config.yaml
experts_per_token: 8
d_shared_expert: 64
normalize_top_k: true
max_steps: 5977
Below are experts of layer 8 (counted from 0) of a mixture-of-experts language model. Rows are named router (the router's row for the expert), gate (a neuron's input weights, with its number), up (a neuron's input weights, with its number) and show model dimensions 0-255. Each number is 128 + 32 x the weight over its row's rms, rounded and kept within 0 to 255.
Before each expert's rows: "mostly gets" lists some tokens that are sent to it at least half of the time; "gets" lists some tokens that make up at least twice as much of what it gets as of all text. This comes from a sample of Wikipedia text that the model never trained on. Tokens count by the router's weight.

# expert 200
mostly gets: "His ", "his ", "Her ", "whose ", "Its ", "their "
gets: "s ", "his ", "and ", "its ", "their ", "her "
router [144 124 148 110  89 149 182 146 160 161 175 160 100 115 135 113 128  79  85 156 137 170 122 139 169 191  76  97 135 163 174 165 172 123 102  50  97 127 159  80 117  52 100 138 119 138  99 114 105 181  90 121  87 141 162 113 149 141  90 135 115 108 136 107 184 178 125 113 150 155 137 122 157 112 131 112 156 145 116  91 121 187  55 152  32 157 101 179 150  75 132 109 181  58 151 133 153 144 111  91 114 165 120 121 121 132 114  96 108 140  73 135 119 158 116 157  83 175 115 124 173 157 109 121  53 124 145  92 193 109  85 185 116  95 110 140 136 116 121  77 123 123 148 147 132  57 150 148 134 163 155 178 122 119 168 146 112 138 175 121 104 109 113 132 112 142 109 109 151  76 117 134 130  98 158  92 146 115 139 115  92 128 135 109 143 145 117 105 136  88  99 119 146 121  81 152 161 124 109  65 129  91 138  84 157 111 102 179 141 111 105 127 105 120  64  55  83  71  86 117  81 132 229 152 129 164 126 119  93  61 130 159 114 101 156  97  81 100 176 109  96 106 121 137 137 165 122 152 165 168 109  78 104 189 152 101]
gate1 [137 167 169 144  81 120 139 146  96 119 155  99 151 195 135 164 139  94 132 201 116 157 135 133 178 140 141 111 100 108 116  98  95 105 137 151 155 127 145 175 105  67 134 163 145 155 129 157 141 128 123 161  96 189 129  61 138 135 127  36  96 151 190 106 156 139 126 147 135 123 125  98 178 134 123 130 141 122 156 110  91 135 113 124 130 169  38 114 134  78  74 122 122 112 152 127 173 120 137 119 121 163 121 101 141 109 136  91 185  96 110  73 113 104 116 151 118 116 139 127 171 120 134 167 159 122  62 116 133 142  97 128 168 143 157 118 136 149 141 143  70 143 130  99 122 124 130  96 112 153 127 101 176 111 146 117  93 129 155  73  52 200 152  81  81 113 150 191 133 153 130  93  94 152 101 200 102 114 133  80 162 164  69  99 168 136 146 126  59  98 131 155 131  82 117  64 111 117 120 142 139 147 203 108 155 134  91 120 178 109 159 118 180 106 163 118 111 100  97 106 119  62 126 102  75  65  93 113 184  87 139 164 141  85 225  64 151 135 177 158 170 111 128 161 146 133  68 136  87 125 138 149 157 110  91 157]
up1 [145 129 136  64 140 130 160 121 101 116 159 116 120 119 137 107 130 148 120 158 106 126 134 163 125 121  84 164 119 152 146 170  66 114  88 100 139 164 209 152 118 121 122 145 116 146 122 213 116 146 119  88  84 130 140 114  90  99 145  73 160 122 143 118 111  59 121 127 162  74 158  70 143  76 151 138 147 144 127 141 125 186  77  94 113 192 199 119 108 181  86  48 111 102  53  84 153  85 102 116 128 159  98 158 155 150 122 118 150 120 105  98 160  85 174 134 107 106 118 101 131 178 104  90 140  39  89 155 150 135 166 114  99 113  80 151 117 133 125 186  87 112 158 191 115 113  80 128 140 181 147 155 148 124 118 145  89 122 169 135 125 194 145 124 125 105 138 167 148 177 108 132  83 183 129 158 157 144 112 132 140 155 181 106 161 123 126 161 189 143 169  63 129 134 143  70 175  86 110 101 110 102  20 150 182 151 120 155 137  58 144 117 100 107 134 111 142 162 124 155 107  74 133  63 114 136 161 158 126 121 106 128 126 154 127 106 107 132 180 146 108 135  63 109 133 137 179 161 146 129 106 137  67 105 148 128]
gate2 [116 149 103 100 116 165 117 151 148 135 107 144  89  72 174 130 168 124 100 184 148  90 178 139 160 168 149 157 148 120 122 129 129 103 132  56 116  89 145 117 142 109  79 123 155 104 143  96 112 109 115 149  73 115 164 129 145 168  46 186 163 131 160 137 104 163 150 113 144 158 104 177  91 145  92 154 138 150 171 109 142 149  79 105 116 123 146 169 142  43 121 120 122 111 150  78 148 170 157  80  69 133 128 152 119 132  57 174 110 134 115 186 129 117 140 120 121 164  98 193 117 121 135  93  85 143 158  97 162  82 114 154 137  85 127 142 213 129 139 182 109 130 134 185 152 137 122 199 159 132 120 138 114 111 108 100 157  96 113 109  93 117  88  52  93 155 119  69 160 141 143 146 144 120 130 138 172 127 111 101  56 163  93 161 145 147 110  81 145 130  75 165 170 187 125 156 158 102 137  91 131 107 180 100 150 116 119 105 109  75 139 107 131 112 109 106 118  78 111 134  73 151 219 155 131 138 104  86 125 131 145 156 185 114 180  51  52  73 152 116 148 116 132 154 109 129 105  73 110 108 148 137  60 169 102 118]
up2 [124 137 169  88 138  94 107 139 110 101  88 172 130 102  90 107 153 117 137 136 125  82 160 174 156 111 147 154 102 156 163 134 194 181 129 109 130 101 138  97 147 112  57 166  64 128 129 171 129 115 104 137 132 102 175  57 140 120 116 102 130 188 144 148 147 158 128 149 131 162 141 112 112 188 146 121  83  74 136  80  84 154 108 146 144 122 116 179  99  82 119 127 112  67 137 100 148 150 118  82  97  85  66 121 159  91 233 116 139 111 114 175  99 152 184 114 157 110  76 187 133 112 134 116 151 166 115 132 174 117 131 185 155 108 108  93 180 125 119 132 155 113 153 130 117 121 131 170 223  91  76 122 130 101 112 126 111 138 118  91 138 158  89 113 150 124 103  83 171  90 161  74 131 174 150 106 210  99 114 109 134 125  82 137 128 157 146 116 105 143  63 111 108 167 154 114 137 119 117  71 134 151 135  44 112 137 164 143  74  90 137 168 108  99 174 124  77  83 123 195  79 148 121 109 170 129 134 146 180 127 157 138 125  96 146  94  67  83 102  74 141 132 160 110 116 175 141  67  83 119 107  90 137 164 138 137]
gate3 [194 177 149 113 105 170 147 172 127 140 186 158  99 100 116 151 161 117  80 137 118 167 138  47 119 126 136 126 119  90  90  68 103 101 116  40 139 168 221  92 122 116  97 164 174 124 127 183 130 166 120 132  94 162 203  98 122 118  76 118 107 108 105 111 109 209 130 176 120 112  82  91 143 128 154  73 133 152 153  62 119 149 118 105 143 157 151 152 142 107 112  86 127  97 130 145 139 142 118 145 126 136 111 139  98 161  94  90 166 138  86 167  98 184 140 183  87 184 131 122 106 114 131 165 129 107 201  99 153  95 156 139 103 134 122 150 121 154 111  71 128 172 149 127 130  93 151 137 113 133 162 168 146 179 141 125 156  97 112 186 127 104 117  78 123 107 103 108 102 104 169 121  82 115 168 128 147 127 135 103 133 110 153 130 117 149 134 147 122 116 108 103  71 141  96 163 121 148 142  66 136 129 170 109 175  89 124 129  97 189 113 106  56 133  93  90  74 133 139  87  26  98 147 159 126 137 153  81 104 113 123 167  94 129 165  81  93 158 173 132 105  71 149 136 113 116 132 163 160 156 131 123 126 169 230 138]
up3 [124  88 144 116 121 117 175  38 116 168  98 147 134 175 117 128 154 133 114 102  86 130  87 127 167 175  21 150 115  95 168  81  95 104  85 119 124 157 118 135 142 120 192 153  79 191 151 103  95 112 100 147 188  98 172 129  83 163  89 134  39 104 113 141 155  75 131 191 130 153  90 128 135 161  53 150 153 138 128 138  95  63 131 151 164 161 129 157 126  86 114 143 178 172 154  91 125 104 113 107  90 104 114 138 109 143 152 117 168 136 116 143 138 110  77 155 110 125 135 154 137  85  82  95 133  71 117 150 120 191 150 102 110 139 135 105  81 118 109 109 169 135 133 150  62 161 145 109  78 187 183 156 121 159  93 167 117 131 172 149 110 144 154 147  84 185 114 140 143 135 119 131  68 155 117 148 119 187 134  99 143 134 153 152 161  98 107 149  98 153 131 146 138  75  82 143  96 153 125 115 178 112  65 131 135 122 175 156 135 108 111 108  59 117 167  99 147 151  75 101 102 117 132 120  83 137 127 142 122  90 123 123  91 183 128 150 189 130 102 139 144 170  92 227 120 155 144 189 163 146 126  91 145 158 113 109]
gate4 [201 145 131 158 107 140 110 135 166 151 206 103 109 111 123  92 148 122 117  85 125  71 152 169 149 120 122 138  73 149 148  96 154 117 116 151  86 123 104 188 148 149  68 117 129 136 122 160 101 179 166 172  90 171 117 130 114 122 124 167 113 135 133  96 139 154 123 155 100 137 125 128  70  87 154 169 125 123 113 136 174 188  95 121  52 138 171 124 127 115 117 152 115  84 137 131 129  93 127 101 146 128 101 117 139 154 119 117 127 160  90 106 146 140 122 124  86 163 131  85 158 144 136 150  95 132 150  99 118 115 107 161 132 106 106 185 126 118  85 106 100 129  96 208 150  40 100  78 151 129 116  60 188 117 161 165 122 135 157  73 142 127 111 159 154 152  87 123  80  84  91 146 153  92 162  93  91 123  99 184  87  64 117 116 158 187 133 172 121 163 124  79 115 143 106 133 126  79 102  61 146 202 135 138 163 109  95 159 128 158 152 101  93 126 164 105 104 123 155 189  85 167 163 118 146  91 108 156 146  39  98 114 149 109 108 168  78 153 142  67  95 141 102 112 187 197  90 143 144  92 145  77  68 186 101 101]
up4 [131 106 179 168 133 143  92 181 136 144 110 108  39  99 141 108  89 157 121 105  61 134 109 123 127 107 150 125 107 185 150  83  62 135  64 122 156 192 140  29 169  76  64 121 113 109 105 120  85  87 148 154 196 173 147 152 102 105 123 122 148 103 142 125 190 190 132 114  99 179 134 120 165 137 170 178 103  95 136  86 174 138 145 132 126 126 167 142 129 112 148 177 152  64 175 106  84 133 168 111 123 130  98 177 181 174 172 124  86 123  91 156 140  77 117 129 123 135 154 127 119 104 147 160 115 126 135  93 123 187 168 164  67 132 116 112 131 161  92 142 141 147 125 156 188 107 154  99 201  53 142 147 156 115 123 116 137 150 130 137  74 101 144 120 173 147 105  84  94  99 118  88 173 115 121 129 150 135 107 121  79  74  79 126 107 112 158 108 150 122 152 172 141 141 122 125  85 138 155 114  98  95 144 161 140 143 107 113 132 167 129 106 166 118 167 154 134 128 149 131  92 179 134 115 182  37  98 140 104 114 191 127 151 146 186 157 114 115 149  63 124  96 147  98 127 109 134 118 211 125 140 153  91 114 138 112]
gate5 [152 134 150  96 127 115 164 159 152  72 142 156 127 121  85  40 107 134 123 137 122  98 131 211 120 148 128 141 149 116 179 171 133 149 102 163 147 112 135 100 145 136 125 117  87 123 155 112 110 110 141 118 111 149 201 134 119 120 120 154 153 158 168 139 137 129 131 139 119 155  92 106 125 112 131 158 164 140 100 167 131 187 137 114  85 134 178  44 124 114  92 155  93 120 136 130 131  66  72 129  59 136 148 112 144 159  73 118 136  52 114 167 118 177 122  99 125 140 136  99 190 136 155 170  87  65 139 121  85 163 111 119  88 119  76 121 141 102 117 132  79  67 154 152 143 115 131 101 147 215 129 108 136 187 121 133 134 162 134 150 126 147 159 156 149 165 115 106 137 117  86 100 174 138 126  90 195  38 131 123 106 191 115  70 128 124 136 175 119 116 129 153 126 135  58  79 139 139  52 102  97  94 115 101 124  73 136 201 177 137  23 127 116 154 109 127  75 158 130 171 111 144 105  82  93 123 116 140 171 157 149  83 128  93 184 138 133 103 171  82 157 139 148 160 167 158 144 100  91 148 139  89 129 157 158  83]
up5 [101 151 113 107  89 130 109 125 151 101 121 131 138 167 138 169 120 126 142 127 138 127 144 181  81 155 184  83  92 118  22 145 121 119 134 186 124 144 128 158 107  71 204 125 140 137 130 138 153 145 131 115  62  90 142 108 148 103 179  92 103 141 114  91 108 109 114 119 154  97 188 159  81 161 169 170 122 117  67 166 142 119 152 121  98  97 129  85  98 103 135  89 133 175 103 155  97 168 118 122 133  91 123  95 148 133 168 164 128 110 108 108 154  89 168 112 142  72 124  66 111 131 138 183 124 129  72 153  62 138 162 106 158  98 177 143 131 112 148 138 156 172 144 122 101  93  84 123 137  72 135  77 130 121 178 107  90 167 141 146 125 150 134 129 102  84 121 183 199  94 135 110  82  58  71  83 147 160 118 134  96 149  74 171 114 127 116 111 162  72 130 156 128  70 142  98 122  80 111 161 125 149 121 178 183 177  80 152 161 127 135 140 223 122 111 122 142 101 119  66 125 165 123 106 138 139  77 162 132 164 127 176 158  67  59  85 159 168 106 158 167 140  95  75 156 148 141 165 147 119 151 138  78 122 103 131]
gate6 [145 172  97 135 164 104 106 142 124 114 160 125 167 119 144  89 109 104  97 116 146 155 124 125 141 113  81 137 178 140 119 121 128  93 111 109 124 119 152 121  76 118 170  86 112 141 113 157 115  85 165 158  80 137  72 103 139 162 114 138  84 161 103  98 119 171 121  90 106 152  95 124 145 125 186  83 117 116  46  98 151 164  93 102 103 175 102 112 117 145 155 179 198 138 184 107 136 128 119 177 114 149 143 124 149  84  85  47 205 128 111 145 102 211  82 171 156 147 120 173 133 102 162 116  72 131 106 205 175 109  86 124 133 169 168 134 145 103  68 121  56 116 131  87 104 108 176 168  89 144 115 130 135 155 119 143 159 131 118 138 136 128 167 110  87 200 131 180  88 126 104  95  92 153 141 180 165 133 170 184 139 177 138  70 163 114 114 118  47 152 129  92 124 105 122 157 161  73 166 133  84 146 102 100 117 114 192 107  81 113  62 167 138  95  90 118 144 109 123 105 140 132 171  79  99 142  73 107  91  84 159 124  80 127 187 119  98 104 145 132 102 132  95 152 113 153 157 184 177 123 133 136 141 105 122 100]
up6 [138 117 160 113 128 126 122 101 134 171 171 126 142 108  73 135 156  70 103  97 108 170 116 184 135  95 108  96 129 150 143 117 143  19 149 143 155 169 113 173 170 113 101  69 165 155 121 191 113 158 149 158 139 117 121  85 122 120 193 124 154 125 108 121  72 178 150 122 112 140 143 139 151 114 141  87  84  90 135 159  95 124 149 143 141  94 141 119 163 170 130  70 174 144 145 162 138 164 122 114 134 178 113 101 163 123 109 123 117  47 118 157 114 125 153 112 139 111  89 154 155 149 115 157  60 157 103 112 161  91  59 164 112  60  68  95  78  80 158 110 149 140 135 102 145 118 145 143 105 150 111 134  49 143 165  87 105 115 131 138 165 116 141 169 109 125 165 119  96  96 198  84 129 147 112 118 160 108 141  98 160 157 215 128  96 126 127  87 177 104 105 111  83 148 101 151  93 139 123  84 163  49 115 140 130 183 153 212 130 168 147 137  78 146  95 168 169 125 116 189  99 103 101 116  85 120 103  66 117 137 119 110 144 152 144 161 121 120  76  77  76 154 108 159 162  85 152 137 134 179  77 132  93 177 143 130]
gate7 [122 122 127 167 103 110  95 135 122 145 172 150 158 123 130 122  94 153 200 183 103 149 106 104 182 106 187 126 122 155  97 152 170 185 115 101 118  95 132  91  70  83 190 134 127 132 130 183 116  94 149  95  53 106 171 122 173 166 158 157 115 136  90 122 109 155 130 108 152 163 100 147 161 142 103 122 116 131 134  65  46 105  95 165 108 139 115  71 109 109  61 143 135  73 160 177 190 141 178 108  63 180 118  62 123 176 112 117 132  78  75 147  71 191 124 131  86 126 115 148 165 128 174 120  99  61 131  98 171 139 125 104 119 138 130 138 140 157 165 166 107 104 181 126 149 166 120 142 147 159 183 120 176 141 172 139 135 120 124 134 175 134 149 110 155 103 103  81  77 110 140  98 125 147 154  85  86  62 165 106 163 186 183  65 151 192 120 112 122 111 101 160  91 143 110 120 165  98  96  93 100 172 184 152 128  89 118 158 152 126  59 152 152  89  76 105 111  85 100 145 101 135 157 103 161 115 110  75 173 106 110 132 120 146 107 136  84 138  79 141 135 103 150 136 124 113 151 138 125 160 138 158 130 146 149 124]
up7 [121 101 196 218 158 123 176 164 174 162 140 113 135 134 142 131 151  98  89 165 129 119 110 152 109 183  68 118 172 160 155 135 160 155 118 142 174 175  96 128 149  78  99 151 102 164  70 160 151 145 102  63 132 150 141 122  97 122 201 109 100 134 212 157  87 105  73 116 143 168 109 120 142 101 133 177 142 140 107 133 102  97  88 157  74 137 145 112  92  87  89 158 162 158 122  96 130 100  53 106 140 152  94 130 169 113 104  91 183  97 122 140 200  94 144 106 116  83 117 118 130 108 159  54 138 144 166 171 154 160 156 169  66 147  76 182 128 130 124 129  97  67 141 200 160 166 121 116 131  91 157 106 108 136  95 157 109 133 113 112 107 116 187 142 135 120 118 146 122 100 101 114 150 132 110 129 134 153 126  86 178 193  97 151 144 156 109 181 149 156  69 185 132 141 170 108 159 111 152 146 123 104 128  91 139 120 139 111 114 117 107  79  94 148  93 112 138  86 152  56 126 117 150  66 160 115 168 126 138  68 129 112 136 158 128 210 117  98 113  98 128 158 161 100 114  66 111 133  91 126 141 145  78  91 147  93]
gate8 [135 128 107 119 192 133  41 187 112 123 131 133 119 156 112 132  67 153 209 163 130 137 127 128 131 136 158  83 132 123  80 145 173 196 140  82 109 136 120 149 134 181 153  92 129  80 129 148 109 143  84 150  98 133 164 174 104 138 110 144 151 143 147 101 127 129 158 144 129 162 145 162 254 175  77 116 155  88 108  95  96 114  90 152  91 164  55 118 165 112 137 148 121 125 154 119 194 164 170 112 109 137 110 161  44 121 149 127 101 161 128 142 127 132  78 114 162 102 112  82 161 149 116 197 121  88 134  89 121 156  85 138 130 136 120 107 184 191 135 171  79 147 115 120 109  89  91 118 168 167  90 123 132 138 143 101 178 140 126 123 106 116 147 155 188 156  83  99  77  83 100 172 148 163 165 125  95 112 110 126 128  74 146  87 142  72 109  81  76  94 125 154 120  89  92 148  90  86 168  37 121 180 110  98 120 121  80 135 138 106 142 150 136 114 134 100 130 106 156 130 117 117 161 119  98  99 124 148 139  80 147  37 153 108  87 135 123 141 137 186 163 139  83 146 151 118 164 116  97 127 134  97  99 136 155 153]
up8 [101  94 106  87  75 145 100 130 134  61  95 119 112 120 129 158 162 153  81 121 115 123 133 150 123 156 185 146 176 109 104 107 154  95 156 149 162  77 104 157 106 161 207 110 109 156 121  87 155 123 165 115 105 141 110  88 130 203 175 122 144 149 159 123 159 151 106 116 110 157 160 128 102  84 165 179 136 146 123 138 162 141 155 133 131 135 101  73 165 151 127 181 160 161 173 106 121 151 193  95 157 161 136 162 120  79 142 138 121 152 148 154 137 111  89 111  64 173  71  63 106 128 149 126 124 149 101 108 155 116  91 142  76 124  75 175 112 113  82  60  70 142  77  80 102 141 141 213 118 159 138 142 111 168 124 117 110  93  92 132 173 134 170 137 151 151  70 130 113 112 127  84 166  79 102 125 170 103 158  72  85 157 103 112 141 188 116  92 159 131  95 152 131 108 139  88 132 100 186 154 160 193 147  94 142 114 125 101 113 167 168 152 120  73 212 114 102 113 136 235  93 154 139 180 110 135  96  85 146 145 103 138 152 121 147 135 118 110 197 133 103 162 154 113  92 100 151 111 162 113 144 105 108 183 124 159]
gate9 [136 148 136 139 133 144 169 155 111 132 110 129  80 179 112 153 128  67  59 150 130 161 146  97 101  71 133 146  97 124 148 107 117 102  90  53  88 141 168  79 145 102  90 109 192 105 130  86  88 114  69 200 110 132 152 157 111 131 202 140 150  81 189  96 114 187 138  55 177 143  97 118  92 142  84 167 132 158 139 116 114 153 105 136 102 104 117 174 142 164 130  66  84  83 117  62 174 180 142 167 176 117  99  67 177  70 109 134 164 150 127 128 164 136 111 169 105 106 101 113 209 162 158 114 133 138 111 125 190  76 126 109 203  45 148 126 133  78 139 134 113 153 128  78 106 171 127 156 167  94 125 151 142 121  95 121 148 159 140 159 158 161 126 124 164 143 176 104 193 146 174 127 119  75 128 103 128  98 168  83  73  59 124 153 115 128 149  76 163  94 111 146 136 179 153 166  97 126 140 124 162 146 176 151 138 107 156 131 106  88 113 121 150 141 127 124 153 123 125 135  85 100 181 105 128 149 113  57 130 111 143 167 157  98 115 122  87 149 129  89  98 138 114 155 124 136 104 110 118 115 160 136 103 114 136  95]
up9 [116 188  61 156 146 112 126 152 105 129 124  96 113 160 134 186 116  62 110  96 133 167 153 122 168  76 159 107 183 117  73  95 137 115 134 188 120 139 119 116  96 144 135 156 177 160 114 144 177 121 161 111 146 162 101 128 108 127 144 107 121 123 115 102 143 145  66 100 103 146 119 124 162 140  90 171 105 126 160 133 154 108  70 109  93 147  63  87 142 147 115 111 111 165 122  55  99 172 145 154  82 105 118 130 178  82 160 153 114 127 204 118 160  74 128 106  56 151 171  50 117 207 142 157 138 137  99 133 100 190 153 116  80 144 146 131 104 152 101  99 147 102 102 189 156 149 126  94  75 187 128 100 102 152 137 130  82 131 160 154 147 106 169 132 146 124  95 217 160 142 141 109 121 150  97 118 123 105 128 103 140 163 138 108 108  79 105 151 163  61 119 117 146 120 123 135  75 144 133 135  82 183 114 164 209 148  56 130 168  96 143 135 168  52 157 119 145 109 121 118 158 159 115  73 191 117 124 126 119 123 171  74 142 146  80 172 144 132 100  86 127 135 171 147 130 117 117 134 132 116 197 131 108  75  70 121]
gate10 [ 98 148 173 153 137 107 116 156 108 160 139 124  65 150 142 103 102 117  81 133 133 134 139 153  94 142 168 145  57 129 126 158  74  99 119 170  70 167 142  49 135 182 154 113 131 101  91 118  87 113 136 148 119  80 111 178 152 166 110  87 122 133 138  78 106 136  99 106 124 132 166 141 161  58 172 175 125 122 121 112  55  85 109 127  93 107 114 119 175 144 195 123 126 150 147 107 179  72 140 178 139 173 142 149 116 121 110 109 114 137 108 140  88 108  75 118 129 128 124 116 166 119  89 129  87 107 104 173 119  85  98 124 107 178 126 114 121 135 116 149 108 212 201 110 121  73 150 147 133 178 153 178 155 175 133 115 157 151 127  77 108 175 172 134  97 145 148 154  75 149 115 105 130 144  94 123 137  97 152 144 111 121  94 170 156 102  86 169 128  89 111  55 112  69  79  55 141 208 142 121 132 102 164 137 143 154  69 114 141 154 154 153 128 102 145  92 158 118 101  74 211 140 164 101 143 107 115  80 135 150 145 187 165 108 176  80 114 107 210 109 135 127 101 188 159 166  90 146 107 145 154 116 122 142 157 144]
up10 [143  89 127 160 133  70 139  96  49  89 129 160  97 198 139 163 110  96 141 117 146  92 154 107 133  97 149 173 104 133 117 110 146 141 106 138 141  98 110 155 160 142 135 147 136 175 119  44 107 123 114 160 118 143  94 126 176 185 123  92 124 146 123 106  80 132 107 144 149 123 120 176  76 102 144  88 131  88  84 155 110  99 151 154 173 167 156 122  77 121 115 166  52 147 104  89  97 108 103 169 122 118  98 132  98 140 119 191 113 114 173  92  56 156 106 111 157 121  71 126  87 164 169  67 164  93  92 140  60 188 175 141 134 146 141  83 160 155 154 135 140 144  94 108 138 143 125  93 113  82 128 129 128  71 133  76 109 159  64 100 121 105  82 102  87 146 156 173 165 189 208  67 151 134 129 176 113 135 111  62 157 160 145 110 127 122 132 178 100 170 174 161 170 138 134 100 111 106 157 181 110 138 110 169 130 156 124  86  83 173  76 169 163 106 124 110 132 129 161 201 119 155  97  97 125 146 168  65 144 150 108 130 140 139  78 180 112 144  76 106 134 136 149 149  86 128 137 102 155 128 106 145 147 161 189 118]
gate11 [172 127 141 130 108 153  86 159  90 131 129 117 131 149 151  91 152  97  80 177 123 130 137 117 109 162  95 164  89 111 122 127 139 124 137 132  67 124 160  92  92 112  75  93 115 200  94 137  41 116 138 154 116 120 123 171 168 165 114 188 125 101 175 130 107 157 147 142 176 164 155 155 145 158  93 132 131 143 134 141 149 112  75 133  69 104  83  98 156 145 179 106 176 154 172 113 157 161 146  74  89 131 160 131 119 100 198  99  58 159 111 110 143 122 114 166  64 138 124 162 134  97 110 158  55 133 135 159 120 148 111 145  94 113 127 133 140 149  57  95 180 174 140 146 136  99 157 148 133 146  62 151 127 171 111  87 135 154 115  84 113  65 120 121 206 156 110  97  82 129 110 151 134 129 126 110 108  96 100 170 150 115 149 152 159 114 108  93 179  65 120 138 158 155  72 137 137 121 154 143 139 168 148 155 119 113  73 121  83 172 107 139 130  97  93 107 148  62 169 136  61 152 206 136 111 105 164 100  82 113 105 154 179 136 128 102  82 137 154 100 144 117  89 137 174 133 106  62 184 168 140 148  96 204  83  82]
up11 [110 143 116  82 143 110  93 131 173 168  92 130  99 128 125 131 116 132 114 179 123 109 154  98 114  62 165 146 138 141 161 142  75 142 135  94 121 104 129 108  87 146 137 141 171  56 145 130 122 113 120 141 109 108 144 108 128  73 185  70 139  65 152 145  77 131 144 126 133 111 168 169 109  82  95 123 159 173 115 158 125 142 153 121 168 105 132 142  72 200 180  87  73 155 168  69 130 126 178 192 147 174 117  85 111 121 176 116 144 100 163 209 136  21 143 119 125  22 178 136 162 108 142 152 150 145 139 153  59  92 117  59 143 122 119 120 169  95 131 172  84 137 144 159 165 152 141 111 108 124 142 107 123 165 129 126 121 137 137 108 109 179  64 146 130 126 114 118  86 153 109 155 112 165 106 123 115 103 173  90 110 121 154 136 139  53 173 124 155  92 114 117 124 114 168 130 166 178  74 158 134 167  76 140 129 113 108 117 168  90  81 131 113 114  69 143  78 156 125 138 201 104  70 120 105 144  81 138 191 187 153 111 128 139 142 126 165 119 150 135 162 166 141 132 120 160 162 148  90 119  98 129 123 142 198 131]
gate12 [149 126 194 112 106 138 172 161 133 173 112 126  99 134  50 213 123  58 112 108 155 142 140 143 121 128  83 116 175 129 111 107 111 140  95  78 133 183 131 139 147  87 127 115 195  53 116 151 103  98 122 167 180 181 119 156  86 139 133  95 103  41 150 108 155 169 141 122 202  69 104 129 185 125  98 115 141 128 142 129 109 182 105 122  51 165 162 141 122  71 123  78 169 140 148 140 103 131 106 136 156 149 126  90 201  60 110 160 160 151 135 139 178 131 116 136 109 181 141  93 153 148 130 118 118 144 160 128 113 132 112 132 145 108 197 182 135 123 129 121 140 109  90 143  99  71 110 134  51 102 123 135 137 119 140 185 112 154 175 159  67 144 135 157  81 145 165 157 211 142 133  90 144 100 122 162  67 160 159 154  85  86 145 113 169  97 109 144 202 105 132  85 156  93 124 114 110 127 162  74 125 141 119 111 130 129 105 124 131 114 110 117 180  99  88 133 126  77  98 148 120 145 130 133 131 118 101 106 125 141 109 162  72 121 122 146 106 164  65  71  88 125 122 106 102  74 128 167 144 103 117 109 106  89  75 108]
up12 [108  91 184 169 151 148 137  95 127 107  85  99  91 127  52  77 144 123 142 115 121 221 112 155 140 131 111 122 129 158 164 140  98 117 105 105  91 126  88 101 108 113 118 137 123 119 104  95 105  96 167 125 135 164 198 148 154 158 148 115  82 106 129 144 144 159 200 143 177 126 111 108 118 155 101 159 153 196 142  90 137 161 168 104  89 125 168 137 149 128  71  94 149 176 144 166  88 138 188 131 139 154 118 174 148 150  80 118 120 171 144  60 130  99  87 113  86 146 149 137 164 129  56 202 130 161 128 100 143 122 123 126  91 114 143 143 133  75 112  94  89 160 131  83 128 160  74 158 114 156 105 152 154 159  88 131 169 122 122 115 143 152 187 159 171 178 139  80  79 135 145 147 149 106 144 153 117 132 101 168 122 102 192 113  80 141 131  82 148 190  70 132 141 195 118 124 133  80 106  94 107 129 151 129 101  91 101 119  95 171 124 116 146 137 121 158 140  61 113 152 107 120 142 114 123 143  78 102 127 127 155 193  93 134 148 154  70 185 143 140 109  81 117 115  86  53  70 125 224 199 157 101 105 134 107 125]
gate13 [114 136 175 125  59 146 124 152 118 145  78 103 108 123 144 138  68 144 146 162 157 113  90 129 160  85 125  95 132 126 106 137 165 142 173 166 125  95 121 112 127 162 104 157 155  55 131 130 108 149  97 140 144  98 160 167 127 109 122 139 205 162 161 140 165 133 182 115 144 110 171 149  57 130 115 150 153 144 107 147 134 139  20  90 141 123 118 136 135 176 168  94 141 113 138 107 169 131 105  91 108 139 143 114 158 175 163 127 167 155 180 134 135  87 122 117 107 155  89 192 156  62 159 111  41  89 148 160 136 135  70 154 146 126 121  92 175 138 121 222 192 145 126 118 139 118 188 198 138  78 143  61 138 152 150 197 112 140 181 136  84  96 102 105 190 127 105 162 157 133 100 110 101 141 136 100 169 112 107 157  97 100 116 187 125 136 176  95 132  51 107 139  78 106  96 185 107  83 142  96 107  99 139 110 136 132  83 157 158 126 131 122 194 106 100 101  97 105 162 161 136 125 119 174 116 147  77 120 143 104 111 146 122 126 140 109  56  95 151 207  97 119 112 119 158 143 107  92 162 115  94 121 114 108 145 144]
up13 [ 84 136 140 116 140 140 152  92 160 162 129  92 171 133 172 102  66  89 134 108 123 128 133 154 141 186 119 181  82 137 119 144 154 112 143  93 108 121 123 160  84 159  81 226 165 125 120 120 103 103 157 117 103 104 155 181 115 100 136  65 120 163 158 146  82 128 127 104 107 142 147 155 142 121 102 174 152  99 147 119 105 150 141 156 115  89 170 106 155 157 121 185 120 148  78 105 163 118 126  20  78 137 150  96 138 168  97 167 168  40 158  99  92 107 104 148 119 149 106 152 158 134 161 124  94 132 127 136 138 153  96 170 162 140 139 103  96 195 147 121 140 152  92 174 114 156 133 131 149 110  73 115 144 141 108 169 121  99 119 187  89 137 146  52  86 115  79 148 115 154 120 136  94 150 131 145 194 135 109 148 120 121 107 151 111 118  96  95 176  94 154 131 172 129 118 163  98 163 190 172 130 109  84 170  72 161  93 101 125 100 153 106  96 158 134 133 141 107 160  46 153 120 183 110 114  66 105 158 108 156 100  62 157  74 118  87  84  80 159 106 208  85 145 144 162 198 124 155 115 117 137 113  68 141 110 125]